From a checkpoint of a small mixture-of-experts model trained on Wikipedia: 160 GeGLU neurons an expert, 6299 steps.
Below are experts of layer 3 (counted from 0) of a mixture-of-experts language model. Rows are named router (the router's row for the expert), gate (a neuron's input weights, with its number), up (a neuron's input weights, with its number) and show model dimensions 80-159. Each number is 128 + 32 x the weight over its row's rms, rounded and kept within 0 to 255. Numbers have three digits each.
After each expert's rows: "comes after" lists some tokens at least twice as common just before its tokens as in all text. This comes from a sample of Wikipedia text that the model never trained on. Tokens count by the router's weight.

# expert 12
router:077142139119202152098096084071135140131201133127115113168139191153108186120092139140081123144119100169137077121103124114095074140180104174053146150126079116124100136118140111140137166060118166123109178147140111188172074161158124118130152121
gate28:115099210097134120115148114096087129170139075123132098169144119157127132061099242075117097091088113110142143090091134141158160222120075104120132137145138110174167184098158129197121108102169160128143143098131130154120118104103143146136157102
up28:107126101141163112120137150167107188122125068082174068073170172120125128079124156106159110101139145103096132172183129120063094127114130124176069106145148101176075135109090132155121110146099146121126130144145119155186085141110071132143073109
gate29:090091113111113141130081155138185189091179165167102160186123120151046141149101163084142173145134135136159139128126123149123042159151181108109108110149166142109116170179104108176152107127147095088095121150151150083126081103069078130094143128
up29:130163120104130138088126144116079105128131153109112058089125101114121077067139133146137148120106129161123127150121133153108140197103175186082065119128099106088165120089102131131126176146075132116089140173109130130129163134150109181089113171
gate30:118120093121136121090163096097136135164113134168171098111131110122131124144159156206158216117136097105116152184100167152054074103145146126196145114142121140160089093141088154187159154177094123151105179122132146117198140135129136158166188146
up30:138143104100100126160077163165167162107114163089110168115117157123189066170108097115089136140171131158125109098125102064176130164104149128092164120164114136098165163123126119118134076086156142087144072150123141086086112169162106122173099171
gate31:119143184115152155193136119132161233114126090125117205110142139146146119132122102156146088148099121086144098148143100127132113151140118065186167117183156139143116170185080117129208165096181158140121091121091134185155140069164118128085089123
up31:117160098047091165153132148172096146118098089143116129095085117100056152088171075137161147156078160146077104106090170118141132135141099115088167178123141104136166124180072102125119142086061108095128164193168123132075121112088116148192106144
gate32:158140135106178134123130132106122066140096099101086095107140099131080204078091152159122218139163089138080163158090083126111131047114109090160138177115123093137190093183171112137107067161151100120105102179156113129145102206121176140125186115
up32:150124180126095116149159153097185111090124121149139102134149101096138151121087133175205132163160163094155139156130171121150129137162122125139148089152069102131147120181093040145090107147056051133133143094102165141117116120148160134130185111
gate33:130153119106141169106150113174128104103107148105170125102103136118152136105153098153146154115127157136231043130092123070091085124083090181129138110113072102133125152144086152214138168082080166145131108146152147171142128044080181109172157127
up33:153150117121082095131122160159135116111077146098160078118093183127150185198155157184112132134087100120094131151136125183080106199192153129177127090082125136145222129086127140066077124153119129126156153117107163091146122129116112122151130134
gate34:178164086150183131207155154129130117083115127107171144145156123101086182165196115100167145108142163144072188148169148134138116062155165122152091120150081134071124145141138088139176145088123144144107084125122116140100127142175114099135146083
up34:125133121131148153103069154185097174121110129160076205133121104149125130120172096134130155097112123123119121157114143122119173152095133154139086143143103145163096129086097094147166134129102097118093131113150084086083126135146138070074095113
gate35:063114113131112131147112139077088086128076173139155107114166129132117095152152104081082147144154120194160163133195134147115063181106156158205145161104093149119163168152158121152141182177176118118121153134097116142151122107157117165131156069
up35:213077122141110135111137064151128132152091107120075093135162080155155183113155175166170129130074156103105167148107127080133117144137088091127063120215157095096089089133105122109164158090095170152139137114190163119149167162050065118116138139
gate36:178118116112190150127105088098126078126128118114154093152128133175124087179072191082150162132156139092112122142136116124132123124095149163154162124156059164139141141116093117068129142118175092113151149174135150152147080039058163178145131133
up36:175145106117113129231121119124074114201131187139140125146166168137159126155053168131096117102139137136141090137065117106129086161076133085117135141152092129132155124113125151143120162099140118137166141158102159138134110084098161157107113157
gate37:150141109141089135126082150117102067180129153148089120108125122114105121149134099132122127122162135129140146119123147081128156120130110146075106097178099177104138119152150104114125058080113087082114133092122111130119082133157161174158114155
up37:142116129102088183102130134185060131111127142187077179121166091062131210164107109125145142149077104176170156124089119113103200134138153169082108125148195059100157109127112097158116098164170165131147118095151082172161125170085166157110147117
gate38:164181115131165122170195128110118134132065201122179088105109131091117128137074138106191095152168125156105083147162104138110134104126124133156159139069142093100128119148161111142135116179108136147152100102175110115173166106113163109096131085
up38:102180079077160091122120105090162140101099154184085109146135103061141100133126114120131139209082104102135092165135181171091071081118113089187114131140134137094123111137086086094164124193176080139088096124141155148121189157173106136172131160
comes after: ".", " |", ")", "==", " ==", "==="

# expert 10
router:064192198094142186123111138104113154093124108145140196157138180171079125175120162196096124061118122170208081140111057109165121111156133088176236141146104146153121133057093144129133143120084107119098207154155128108144104130091139104128120118
gate7:135091119166087139120128183115119147125126146133109115142164064091056146120175119111149115057156159080172124107136135102177164165085157145161198175135109172128129079089087138114152170099139094082169186130146122143121077123130181109144172163
up7:124179149153097055119109090193128145119156099125141118080156146134080196147122178161094121092143191116116197137104087188114111164107137098180183146121169066180149138122101105097168077109121158157111122164142100131114085081058122150131123095
gate8:073160104171198085073149054095132110147122112196090102078161095131129139176098120159142148130119131093070129106106085109126102123152152085169122210131130154058106147122103127112135075154151114097150119166106148106143059166109160111172175105
up8:160147101131103106112135199084119141118098153167120105092153167167112144106138120158087098178144134173081101083090132112074132123107142087177103106116110071180117116152098150086152109141131132144123113145168102100152129076138123161110156099
gate9:155121113131143151150107118176154111069142147087109121153098146124169136131160116190120150144129188121154098138151148180177135117164193112073155094054110145166152135179138123157081161174080163120093190116134143102176113163147149116164181078
up9:000099102161121078158161117158150173078156107150120170117175120128171091148123178149099161084103124124186080126098164088121139114155149116172111125123104141092121178160110120137102148134160166194204111183144104114141141113153089100144133128
gate10:173104161113123115128075094107102128108143122112113109088191166109125134128066147113113179159179122134099093121113144158124097137136127131128168164128152119145134111161123157134213171087083135091152186109126155083164133143142115085126102117
up10:107120147138128153139154112095103102091123127167173102111154137138111103142114172092134111184124154145145103126148146168193113123133116179137151106122062161121167141125077143111219193158131113135150106105084159140118127137114196134167160101
gate11:149100144116093050087106116146140061176094137112140099119111105175043136126142153128159107104145139129172172176089130167065132137082087166111139160145095119111086127094114156180117126135153132144118124166168105116095108188143134081107155129
up11:095091113087048203068132105154150099087148122197054161106121155173134112151159147139160114085110103131132159200112112141162148088117123132136152163123148146082181159114135080140176104119109093080168146141130102175070091134092056145146172137
gate12:123101126131140146179176130146109106157082109166133182138097100120149105182140098153145100047168151159171172107151090135203192177109125068100154118129106109153134067104138114085109101142116149125130079120095106068124112163165163184089112172
up12:134109146169135079059110154102115120069161132122115191032130137141136137110119044098161088080132138189109089139166123144156146087179084156119137096109134108165144170097172131099142103132103155077110166210130136094193172093159091114137189079
gate13:078121148145115197153130116160132203127114152155143152154089119105131134098147117188096129172072149113111128138159127151133152100087181147104157105120105130129089138087162153136093141142060122132082120171103236192130155099128157059081116132
up13:160107125121094125125168125178154161128149108082115121076155164133157160149137158123135143121152150152108124112093100147149151197166137158113108203063111169118180133134140107095138122224178101127154080065146199206139157125155137112142114140
gate14:092132192174117186160158122157059149108151132105162087144091144123119202137118152134099110062175155121145070131128170126150159146166117130081104123174110138118096121175119087049156135158161112120151156065089183142091131158119107144153150171
up14:096095100141091177188148156131141122141144134128163127150136150134134132091042106161044124114146148117127084078160157104080116113119135116159112104111144098118155136159107036104156118087130187104136157099109133188078090127101087134151155082
gate15:141096115212129177118143095169114153153151093127125147131147083138103100148163048208117193152137174096154133143097075123133157093117093119156149153128124141208131131181083148051109131142126111196066158138179172095126134129107197176071193102
up15:147143187129094090146096148140109147173146131093164073109135169082115086167177151090135063136104143107179175123096149198131087135149138147175145104096135129200126104121110127061146154135125086129164140101134155150095116128094114179093029077
gate16:108092150165153090164165130181168096128187110141137128143123142171105162143144179146099165107158113135153081132109127206132124129159136113113087162113133146074082085069128120203073126139104159117090138136107172128108145142127162094149135149
up16:092158127114148102141104106091142083123074086114138130126096146164105112144155093132078161166092155112125116106113104124133169211070059131089135172101153163199163136186165113134128097113128125176183143153137102179124136091113148222112111070
gate17:096162156117152157114186108132146142120047131161065144154135109129205115178108155133129120141082092112094102110169122104151137119089136147108087130119176118104163109114071088131135176090146109048142122142159149185206114171162110088152138094
up17:185123141093171148070100151136170154166138087139085218105108132141203154125118135169111125176164103098104156116131079077123158136119146097097145120130087194147141165156115111138166087067139112116143147126121070191104048142112110106109126123
comes after: " of", " in", "%", " for", " on", " from"

# expert 2
router:100176103176113173129123117130077112119223110141114161139148096193112140116145104121063121090163117145143098128073171167114100126100091105066145150155129128112149132050148146124154162119151139166135144135173112179123098128061165159086109094
gate11:174126174148115084071115126182118093144087130179141125068134108150058165080155129112190093132146165191125153163106158157087099154097073188106153135177124105101064112108146086153150096106148144139123137154147096131141111158121092048089149169
up11:140131138117074175114133115176136137075142112192061132103119155148127150130175100114105118087114120106103143179129142138177117128084142169186167110128134136128153140157142080145177112115116120093138108112124114180099118089081030161106209154
gate12:131103128089117084119166141101062125160137122161077125159146125140116120188145052157132140043139143161159137109152146125162147159117133088102132101118114116161131036105146159117142128179128135134136066143071148110116137171200158161113095159
up12:121076119166119054092095170094115096098132099110108159093112098149167105150120089101136096096071092175113074106190130152171156120132106149114131089131124139135132139065166108056152112102122146156100158207127110076193125073162093146151141038
gate13:022142155136111150155078160152132151140120154123142188153095077117104144080127112134136181197105099144056134161124154157137110063122139160146127094134115125088096107097157181143136126150107135140096146157170170141153177165109160062116111187
up13:156089132131115155076152140171144147147139081117076134117130161182134142078126172164156126049091134130127138184115070126115152153138135106120137224112115196091105120118159114119128133168141107182134105072165161218137139154096130137163153114
gate14:100150164197121158147161144172017172129142125102108180126130134102158202088145163091096123044125177107191071150104126108158118148187138123106136071194100097116103132169176100087195152175154096129158120121136115135134099183121081115110140165
up14:120143136185095118108165170134123180128150123063158169134103137111168136065087115109057127090122132101163098084153155076104124100131104156174136078100125143193136143168142042065192150137130155102146150143131143139048109146128138147124099125
gate15:131102067168137177065146104202139109155118102114109117098153077154069127102154070161101164182133170097165125164118084102137166131139103151145165165145118155179124084147110154061137149121102138212082131106165184118139152114142101201094209140
up15:099147194141106092173067145061115156122136158121107104150102177110107056177177187099122096162119143083152194112100138159103099096132105098219138099160097157151101105198104129075151080093094080097112121097112145101122136102130127160128091033
gate16:138165132151171114134140146167161117124145099126121181107085135144094136122126141139134167118169106124169056109093126230120156130154063143115070157096121114104082059079107141183106159148112149127074150107126168141113134121111118064174126119
up16:092145140146139095120108138069136098092090143140103110106098166108160106119129101147082144166116120087156116154141130141145155173063085155094125173093139123169142118150131142178097100148103103126128133129151106191153060097155144180076111120
gate17:098127146147148124039196108169190143172070139153075149178141076148176117166118148172111133146085087125121071100178113107128167136143130136136094131126151137158135099133123083096151182065167103073155103148185149155192165130138084063155162120
up17:154116139102164178069133121192147116159187135161079186126096098152189138137157126175176129129144126082068150184137089125107157072130103160117222161114111204132181109124148084133145079107159114096113107140114077171143077110090123193115200111
gate18:101157118132145142145122114160079128122174142179195041164115111114119119140179092058117109131115137095115089098130148150133085092113163167151122150128133150156099149112077088157102185124159124121127138123105132105127110120173120118109112190
up18:153140157139108116099124112106111169118095050191142112164119072100142162117181095116151111120112108115179074160131146176034110110133118137146151126117175144147045096129046125137136090118081117137087143136161142096056091100173165129157178193
gate19:120198124108167133178184104123095158124144081152170113107119164147102095143124148143154154132112116116154165183129160067115138100190150191148135094093131158157152113136112147170184175174125071092093171135115103182135099138093111150150074122
up19:087195148054102113135155101130092191181174084202166149151115095192076168172122139126126139078070199102137142110139131081118179149084106119111136120113132153157136068096123131132127103189166077071109100169129155153134160147188151076166147132
gate20:089136127128132088089127111052175100092144147129111092185085132152135152166163132084086108123132162128154106136127111182149132130120117164107114126141099168129089104058181188129122157092135175139119168139104143115141132115087195175116163161
up20:070188100163124147179174096143155207146148115142113094121101131153136167110140119183183187179126074013062162115084100123079140116094165135151123145135167120066136098165127163111158127178165104121083126110198126078134095117097130123093101107
gate21:103120126148104118116135161125130170150169139156098119089161094083102100146137148148086092124088125107135145190118177120138095129092145101148152168116100126172098047150101118105157118140155117069123129167089178135155050136108130165152131196
up21:177151157131120124161151094112189167098146086111120130112071126128105084139074113118112021115159123102120144077060060132109091075126116112138139137075104139150127122156139061077192136080076115093105163117118138145109104120086083157111086159
comes after: "2", ".", " it", " he", " to", " that"

# expert 8
router:068151156132162135166042110131150143078151094172126171111125113120073092173130119172115119110134086172144101113137113118128134132142091133098120113151100116123137125092132128157129138106097102112162168105118136129189071161137167094153041138
gate24:169183123140141141151140106134132165119130173145125123122172136107149145068155154124099191108113129089098135105139122187120090138137118145151134132131106164172081119122132096176136111168113161117141110162129106088120170164033132130141196129
up24:159142142115136173132128144121114102149192146178176127119115105111118153189068129137137139120168090156106142123160148152111142040102129135104077100134153111132141083125134111100173103107156167152117146115098121088142102108170109090108152199
gate25:107106195121106153119135147129142132099127111179123123036150172115146137143113184152078140129159150163153176111159098148130137138133123105132201045081170085194132122121135152097093094128146164094071163137120164150118173118136156109146055128
up25:156146099163178140167172137150118164119086166104069146151105115140126089109125102110132098184115065071092144115128082111129118157125151110167118101141107077135143126126121098209089089073110162180139169157138101101165118103117090176135163139
gate26:145110110134165038117106134111096122155121102126172131117131157142161121109191187092102064144200130184158133123091106065126140136103105110084141093152128169121125110090079171175132151205139121163110134110137189160121122101153111156118116138
up26:139091116090101112133131104212110131108097100116067096151107121152103134229152166059146115106109099131127116129121101102155168143163115125074153130119173133093115126129181148181163141083146079065135107096151114087155118134112150149138115088
gate27:134189073131118140108127177118143080083151104171165159091075140172117096174112033179089149156112113075079163165116148186047115136207062108192107143083146106118119168164117098152106093174100152107144167150117083149113136117139129101130129104
up27:093154097167144087180149118138097119135150078133149088097182097123148145110119073125159149077165160153122109169086134147128074110170131120171091057092137140116167159095116130107062157160076101128065166136152103100104143108103157149151158113
gate28:132169145113159132130138111094134127118189141132129085158158087129116101101137210114146093114075133123148120149102159159199151174121129126137148101143167098148130145080134119166152133092131083134172117096126105205161099124112149134127150084
up28:126116117106121074176105147188115196143153095120181074079142156129085132160144126124113141082140172098098182149166150171083113153140106143126078140126113079190074089144112178140128096079127137134149140131114141172140131138098091104158115135
gate29:106131135112114150102065127091152181088148128145095118128147109138066162145095158131108188168133132120176099145078095165073081182125133093151098091137128122138140133198144146162132190112152077120137116149153133083133110083026059176122135131
up29:123135096155114137101196158087140177145127155103102068089124106124101112078148164135111153112111168139079131141111133120126097122116184204130090133159100126125156079076108094123120164169083098133102159144108120167157119101163096123080123146
gate30:120094141131150079108193111079155151110108160124172111108142084157146130135144182191135183161118048126080121175112147129073114106178107133173171106158148137140145127137126188097201151142096132140107164133114144116166114155102116161211169141
up30:186130072095121111116115146178182139150108153092116172130106136141129105129099116125081105163164151126127066090155113031139105139095130155107138116192079098099159132117108137153161125071122126083153109093128138107119115150130099117125099223
gate31:153151138100122153197105132148115166138123102116130182082145167109111118131130095157144085127101101055126086173154122100103147156112147113165141083185152106174135215225087124098200173083137135102122103111101125183179113114121115140077077149
up31:130163143102071173172158143132119139098130141075093094111144094137068140074168062149162164122100172125102082106105139175166102102150149158119161158133171059095159116172072149125110170072091109137122114163176139097101118141148073146143097134
gate32:163154115103180173109138146153129083159100091103114130123168088095053174126124101129130210126179062168129120121120109141072116058138142079135163157099103079114154123169143147145106049165121058133093115160212154116142102143114178137138136126
up32:142140158102128131134186180104145113098114159143186074130166148122142163114116120151217138154145172032157099131149116101131138122139085151158161117136040109130121080192082118147121078110059064174167157108141121197146143130114166103138175112
gate33:110148142115147164167152111181160132127116108098190110117085134116134083139130104154122147119137158110148058132091117074081068147107095142097141085135064142100136139142093181212121174098100169133130091127157141133147127053107227147140158136
up33:148140102127088080117105178134115161109084168132105123139093161155159157156164165113105157167095109105092102123165139166120126187170146132186149056099125097109199138111140145093104099169131094094089150120078135130075158131135101148146155134
gate34:133131069140102116154142134110126154118105126141152153123168091114119143153206111144169179088130172143128154089136091108150130100146133169159093119155114093068092133144119084143132141089103128154121122141135149129084152129169162108131109104
up34:144157142158172127079064126148110133121110122178032157156171114120122141168169138179121177095102171160157112157128160124131155153107149122142097171154099140207102142045112134153193119123163133115091110100126069081121111177141135048098100109
comes after: "\n", "|", ",", "-", ";", " January"

# expert 15
router:109154138150100150129096106117142155157123096102124155125171171156073164199077182156062117057147099151154136180123099109149088115188138128102122092189121171150158132107151169191149128108114145067098190097149134196193075130068156080136094093
gate7:186096118173068119149100121160112142092129115125136160146191091108130180127139054124132126044148144068190164137126127138153109152126165128172163168131191176119121079101100132075138167092128116050198150164143109151129058103148143071120117138
up7:160160169186108071105144153196148140097147104149094093116133136115112177109107130176125156102184154107140208133093082165110109119089122063185154157098121144171168142136063106108143074121140159158089117152138115115118085134096114127161129116
gate8:079198147165151142066125092084173143103111075133103053066177077136101157141124120137120171108129149099098116062104103144108125118127157072120149187109141125090151115149119119124128158138128144110143164143114127134133010147125171116143194123
up8:147143097119159091085127199120128121092125146087135053083091159138128148142132146167121095169118122168114085139138141120075046079126140106168116149067125082168109078113115121088118088117149130154111122124145130141121143093112124164102110074
gate9:153135111162114148124133119153149119061114179087168147127107137139140143132144099172078133173086110108147110141157173137177134133103150126105136138108119167204123127215197130176112161143088122128115155147119115097126156156122098114155142091
up9:033124135174120114188152137106172219107125164143106146129142148203180074139119129131091150131067126121163106104182169128116112143167172132151117118107120122127118179175075098144067187161124157158161132179174138129106157112103093105161128114
gate10:150108157124126161114084099122122096112104096164117129086174129121174154109112118149101142134186090144097091102107159165119070101142156105090158137142176124147108119165117173175188120158104126142153114128106141082169123166124110066148108150
up10:093115117128157155138142055108109103104116118165139127139165161162090119097096208071161097150148113147149070086163153177166169115186096148136137140126083129116154126105058146092233151118100144095142127121139131096132141129114162122154147092
gate11:187155201145097095080091164153110088149083159180145112091121114133068127107179138156169088120169127181106133153091132133101100144101069142100098139180140114127119071133152139184112099107140124139130145118154104174095063150129092057060133164
up11:141134107138078198079117118160174124082149136203123150087090145175108101135172145068116083091119088140112154130121127118148160123109150183148174125126158184147114159126103139162183102137130113089137119100129131201115101115111045160127199167
gate12:136084100118159129145174115124106116113085127129067129169163126140174115179145070139115133065156148152196135111135106145128163133121105128116127113131117116154123109109156152142144109131125148115093109127091140024141126135178114142121106120
up12:162154145177095077085102156124110102141089120136164161132103111152153103174106051115127081132116108131085163126170128161171110119163105141113175082160126125152159152102123100112141084111122139155102141214120127126187153111146125130155134037
gate13:039136187137131160172138094105102150151153124113160189150119102105086127103138136161157132196102138139062144185131147155122134073132126156153112051128113149108137132099162175166143145140121139108094109166070200162148158139178162066108126160
up13:196110119149104115131155095169162168128153110101121168116130136184131140176137141157170183089089143154125140132106084122095150135152150114118143156099101165116121143103163101137106156196152118155129078072183136174096139099116155166134137131
gate14:094106154183136213150159148221081140100098123133107160117085115112176202092151141138129119052150140128177082188152130111135166157181191123080139103209111127106113110149129098095167158115091114070158133149190141107148135155119133133154131184
up14:132103135143095183179132172106103132139158108072181114137080158121109135045102089143084115096187141107148099077121163096087117124112129139102115068095155150178169159146109062121125124101135173092133191106179181111040108126115133144115114129
gate15:126109089156148202087178083162144123199113129095109207094128105106109152123136107169128149106150166128183117151138080125140149109185134163093177120134139181167093069121110166084102133140065118163073170165137180134088131113151136181070174118
up15:083157196126120126141097147083098182135152151086138088112127129111095085170221160121120089220125136096134189142114094109110098128099109112210132150152121162181111130127125168075173100127087108119146122079069121148096132129099109182148074046
gate16:131137136151113134153122137128163110143178137160113179158106101192108148142136183152125184114151128140138083129095135188139125120188102142165069171110135134104102043081113168208089153082127167100100157142106144111152174124126135084129108130
up16:111170137144153129135122126110122069136080080152161109115061151098162107164141112128073139141125124156155148146077101136118166152108075135111105136103120154167118137145112148130086099119113112197171101168173168160135098110158139180095126116
gate17:118124173138146122112207116099174135144066141169061190165158103149199112160123139174160165154103093136158071149159099082169144138145138177113078126065150128147169119122147135116134211067143092048141123149191108170175146089133109070176139106
up17:140119176169168165094142114138167100137141125159124180068107132161192122137122104182177139165107079074057122131137102096130162088121093155126171147140073151104127111173119115159137107113178093087178150111096069177119065175120114103163162122
comes after: "9", "1", "0", "8", "′", "°"

# expert 3
router:109149211159185180203113112131121178117112110145135162113180153132134119140110135165059066147117110123148079167117107135127108135144115155159101147156105141164140152110111144085176141119106128134108138112134084163179094162108121137120107100
gate11:147146166140114109055118135168129134139128147088160092101129111133083146111173145127137095160166130169139107131101133150089159143126074166116130133185114132141077059122168141154135080148143114142110102161190108143111065181135082067087132159
up11:127118133124066194066117110120156143091115115193110097128110166157122111149175150089124093108112118127091190167132119145199168106123170194163131106102148160114159145151132076121168105124112091098116094107135154178094093125117090178110210178
gate12:133065134121113117164142150153135118146128079189057161126137144135150145125171065128120158060149144144135161106121098178135166135135101081113155123151115112151123081095132107110123102154117131113137097106040128069119167153187136162104128129
up12:175113135187132084042081189135120091136136113104143204105111103157105132135106099148148068101102121134124106132172128127175105128149098158046132078131158111189141135075164066063133151051096182107111155188117124121203172092144106122128155075
gate13:083120189117107163198119109121107167126152148137198158132132137122075136111147131155141192172112131146076113151090172148149170092158115153120095053116098134113127162102137169163185184159119141156074153172117166149159175148115156064091157133
up13:150101119140128139080153155170101129141181065064100126152127111173135130128139161158151148070080169134136131123141059109099150159115106119126143197090099182114105128100131104089109119174140110176121099069170167204111116156101149141173095130
gate14:076140138198108195157132156164081204144087100121105145104091118128144208118132151096109122053105180074156066115112142115130099176169133133080135079196102141113136168128116092082171151141141103114180151082150113168113066150108085137160134123
up14:076098114158068137148138145137109107137146123127155150141100110135130190077116086116051131102131106118111074073154154107076099111088120199109083046092122123153163183196100069081152131112102147095171166099072165172074094149130146156129108124
gate15:107118120161132205065139118195126136158132082100104150138140088116090168102135095194113169147133215106143095171107068120126176087094117139133172095144125162188123095168099110110102098135084113209107119154150151125154123119134136224110243119
up15:137137180167100110169065105132116185185140143102131122134111133126075089138184144133081120183118126096151137084107114134114095120085152115216097126076153170216113119133168126077119122135063137079170159092112143108121127119110116148138072082
gate16:126139130143168150138155127159130099121173149148141185136103104140095153151128165129126143104133123103121100116145124161136150112204063122140059178102137155090068049082138122183130122103120133132068141129096168108124154126139146021145130126
up16:081142149158170095106109151084125093084096169113131132128105160143135077171160099150099137140146117113138125146080100133124165179123094131092120122109127145170119155168120161142055084086098094189186119133178124154119113118173144227091162114
gate17:123126161114135146065157092149153173161075124163054173145122117155200118194117138156128158132055096108151097136128105104149124138131163169120095102118161119110164102105099091136159197088144049056157111163177156160152188135131100101149122110
up17:175127119139141163080141145198165134174162174125121185084119170129165148159157093158136129183111070115088173145151074112139169110122096168155186146120068184083112158099103105139134097051137113127137143130111096164101082120120133176172134100
gate18:116141116111101121137152105188113162143148148152195063128085128128082087171191110081136159146126124096108097118077135121172055107116158216125123137138124122136137172100104113144109158124161102100099118129106123157127137158149126120131099170
up18:169154130135135131116098128121137137100118110116169113161100068166116164105160130119114143102154079085123064164105144205091077109121146118107078091104163171222089132134071124130107053149121105093046144133129124096119146121205127109145187125
gate19:116116090076111161204141129127091125104137101177174166077113156142122124145118161076164116153107135141171177162123145119113146084196170193140119107146137149136132085128115155133186185181146073120124166155147093145145110119095140143151124111
up19:082163157077143115137137143166120176133174091178155135178132142168127175166073160116038131071085219108126106094139144050100177111140082122173146155135122153162131113090116126114127175134163101063103120169145117147134151118155152068193163124
gate20:136144112117132110108147100115182087081162167127116148178083130067108146140115168089109075082157151139176087134147131184152170129125142136120108124129100107181135116073165171128157156075125159136133112148116149119145126120107209145175116155
up20:113162099187151142151135132132114190116119111121139079113123101159151149129115080223129198165171088065022156150122090113087099121090135136135096199145142146061105110147137141102147134161125151127058159118167135080157119155094113116103167093
gate21:124121127168138147047129155117127155116149189148108097130128129084122110163128126186122100130088124088113164200109156116143104073091153098164125193118100152131125054162144085113134075131149102075080167187102175144155072123114133172161132184
up21:147152146100112118115147116100188163114127112169099124091114141142047109173088148118116048136110125083138173097093085146097112078105150142158148106115088156146120151172120065091182148148036133107079134110165132133104090162114068145114139175
comes after: " |", "0", "1", "3", "5", "4"

# expert 7
router:129164146199111157125089064123130124104169054173129191157169137150100108114149124113094081136156116146196133168085170120157086124130112124108164143172064129140141144162108120132115161116127142128088152082141122180119116063090167107131093109
gate22:173163147146145089154106117140151184152159160136138138131117168137200110127108149118059136111124107187175178127095128124157128143184147158108134124114222120129156077093088134142143120155131182077115110084082147124053109081107188167120121126
up22:102126106164144063106104066104122092073118148146117205138151094139099093163124099167103152185159135125116107088164111162160101124151090133107109127144122107113167140157164084134113166095114120111122123141122124164096135123104124100119127078
gate23:088136110122206062175153180114108164149127133184126106148054128133142104192127110142122095147067083117183168065144093068099133123112154114113139141116149092154143129179103126145162132122129098162045106176121123165134147117173134121155210171
up23:083106152104162114112084135162115116183198128114099181080077147144115114115129163087107147106074094166137157097146142073172117105159113153155186078088098127146111076113179132104138132131198164112108065130106120137115157178128105125118172099
gate24:120169153159186109099143116112174151143136168139114146126140136106127163096178180137139207142095122126124144122111044118128109147137139138129100137111142159151097143101094105138149150195128194119105100181151059067131132128082109102159182107
up24:134117128113148142145142141146101140136132155163170128123104114123155162102074117158132082138162126154109150154176130156061176065099145105119081077103128080166112136164138101121156144142116153166103209100108141093168141099223137157077134155
gate25:104123158151141136138138094108195162087123115132147143093137204165156092121083154148101130130139148140152127180146109119126151150145139178143153059109186081176153131116132145079115110134104169078093116132133174158133174118136133121191088147
up25:109163088115144122174149142085129097128118171128133106120156107128073125146135072140123132152092055051109156131152110119083078177127158142131105108131138110131126177128101112184107076124123180156128209166151146136127119132121113145086135132
gate26:148171100093163070138112131131111102165181117127142130146146137075125106127183131144102114133158081163120127132074115067094114136106082135075149072127128162159110088090082136165111143203139136143101148109125181175085091131161168117132115116
up26:115075172125084124113093152171111120104097093094070107176069103172139116180104147117125124121091125132112127120134098155106165115150132075130101123154156130092100130113162152197135141066119116066136130105155151065197161127112138161131122120
gate27:069170088121096100102130126118181126089148153173161133086088145175113126136145063177092168143135113110111135186140172152088118118156097161187124125119130125179157147200102148153088125199073172125159187167121087123158136150132120116157104159
up27:101154076182142185154121148130119106130131147129140102132178090133132135132061125116198167111111099123050130139050156136107082100174105123158118113123145156115160088062093109156044184131068118132082196126152118123133131124100119134163132129
gate28:143124115101122138099119130101132096186166138137111121142137092117119132109122202066132130080078118157160133122102125147186127147144099126134120127141150114122140132085170117197108139106161083103160161064110120159129108058095157161174170117
up28:103131141141137076141097176165103190135118091112203104050165170114123118166145121125110147087054113106074176104148144108067120160102105149155076081123104117198108101121153158102131110108120133143121104128165117142162114121061064134154105164
gate29:074100136125114134137120171103162205084121183153090150138175107136118138171100130096113174215115098135168080151107104143102089181136160109204115104136105107152143108145113112153118125140170081138144136110175136101176079099099062116053132115
up29:109124073136105111116183111109112135146082109164110101118099085129147104080127203152109120114113159181063146158129129151100119155106147202127079099148085114111118089140099102136104143154111117158107157113101149171178118146169094139065116112
gate30:104124098132152095114146140080196113142123146143150146102176071123162081121109150183129154106149073082143131162102125114082084131152133135205144109137139159163111125135139173168133138173085115126102137173129110120192110148084140146208159132
up30:172131115113137120122137089153145203148123140122121135153108156113115133132098143110104147137172130204133107106139087047160132155107124095068133119162119090124125145129122146113099112091185106090181044180107101098091088161145126078150130180
gate31:151117167109166158194105099096131158133108050097142213090140119116086115118126090151170085126128131115105090154135111131108146139105132136163135101154148126153153164157083177128169161091167175109104109141107118196192105062125120111091087174
up31:144169126124116186157155156166104158119149074104128114136097067144103180073135093178185137121117182171056103084102145174161142121149150140137212148123164093086155109135099139133112101099094088082114134170145163105089152164159076161168111148
gate32:143109111099143153166081154148106089136069096092100111097159093112027181132125140153120224104178107178114141143081135137091098073111132105148115178103084099126158064127134149143097069149136091114121084170159223095119130119147130151102152141
up32:107088141120130115131147172129164161106087119178155119116131116100110151140091100159178123163101172078152130157151122111147114126131143106154188058111069134156147110181062085116109107127056036183110147097132176152148128089164178135180176112
comes after: " ", " the", " a", " in", " and", ":"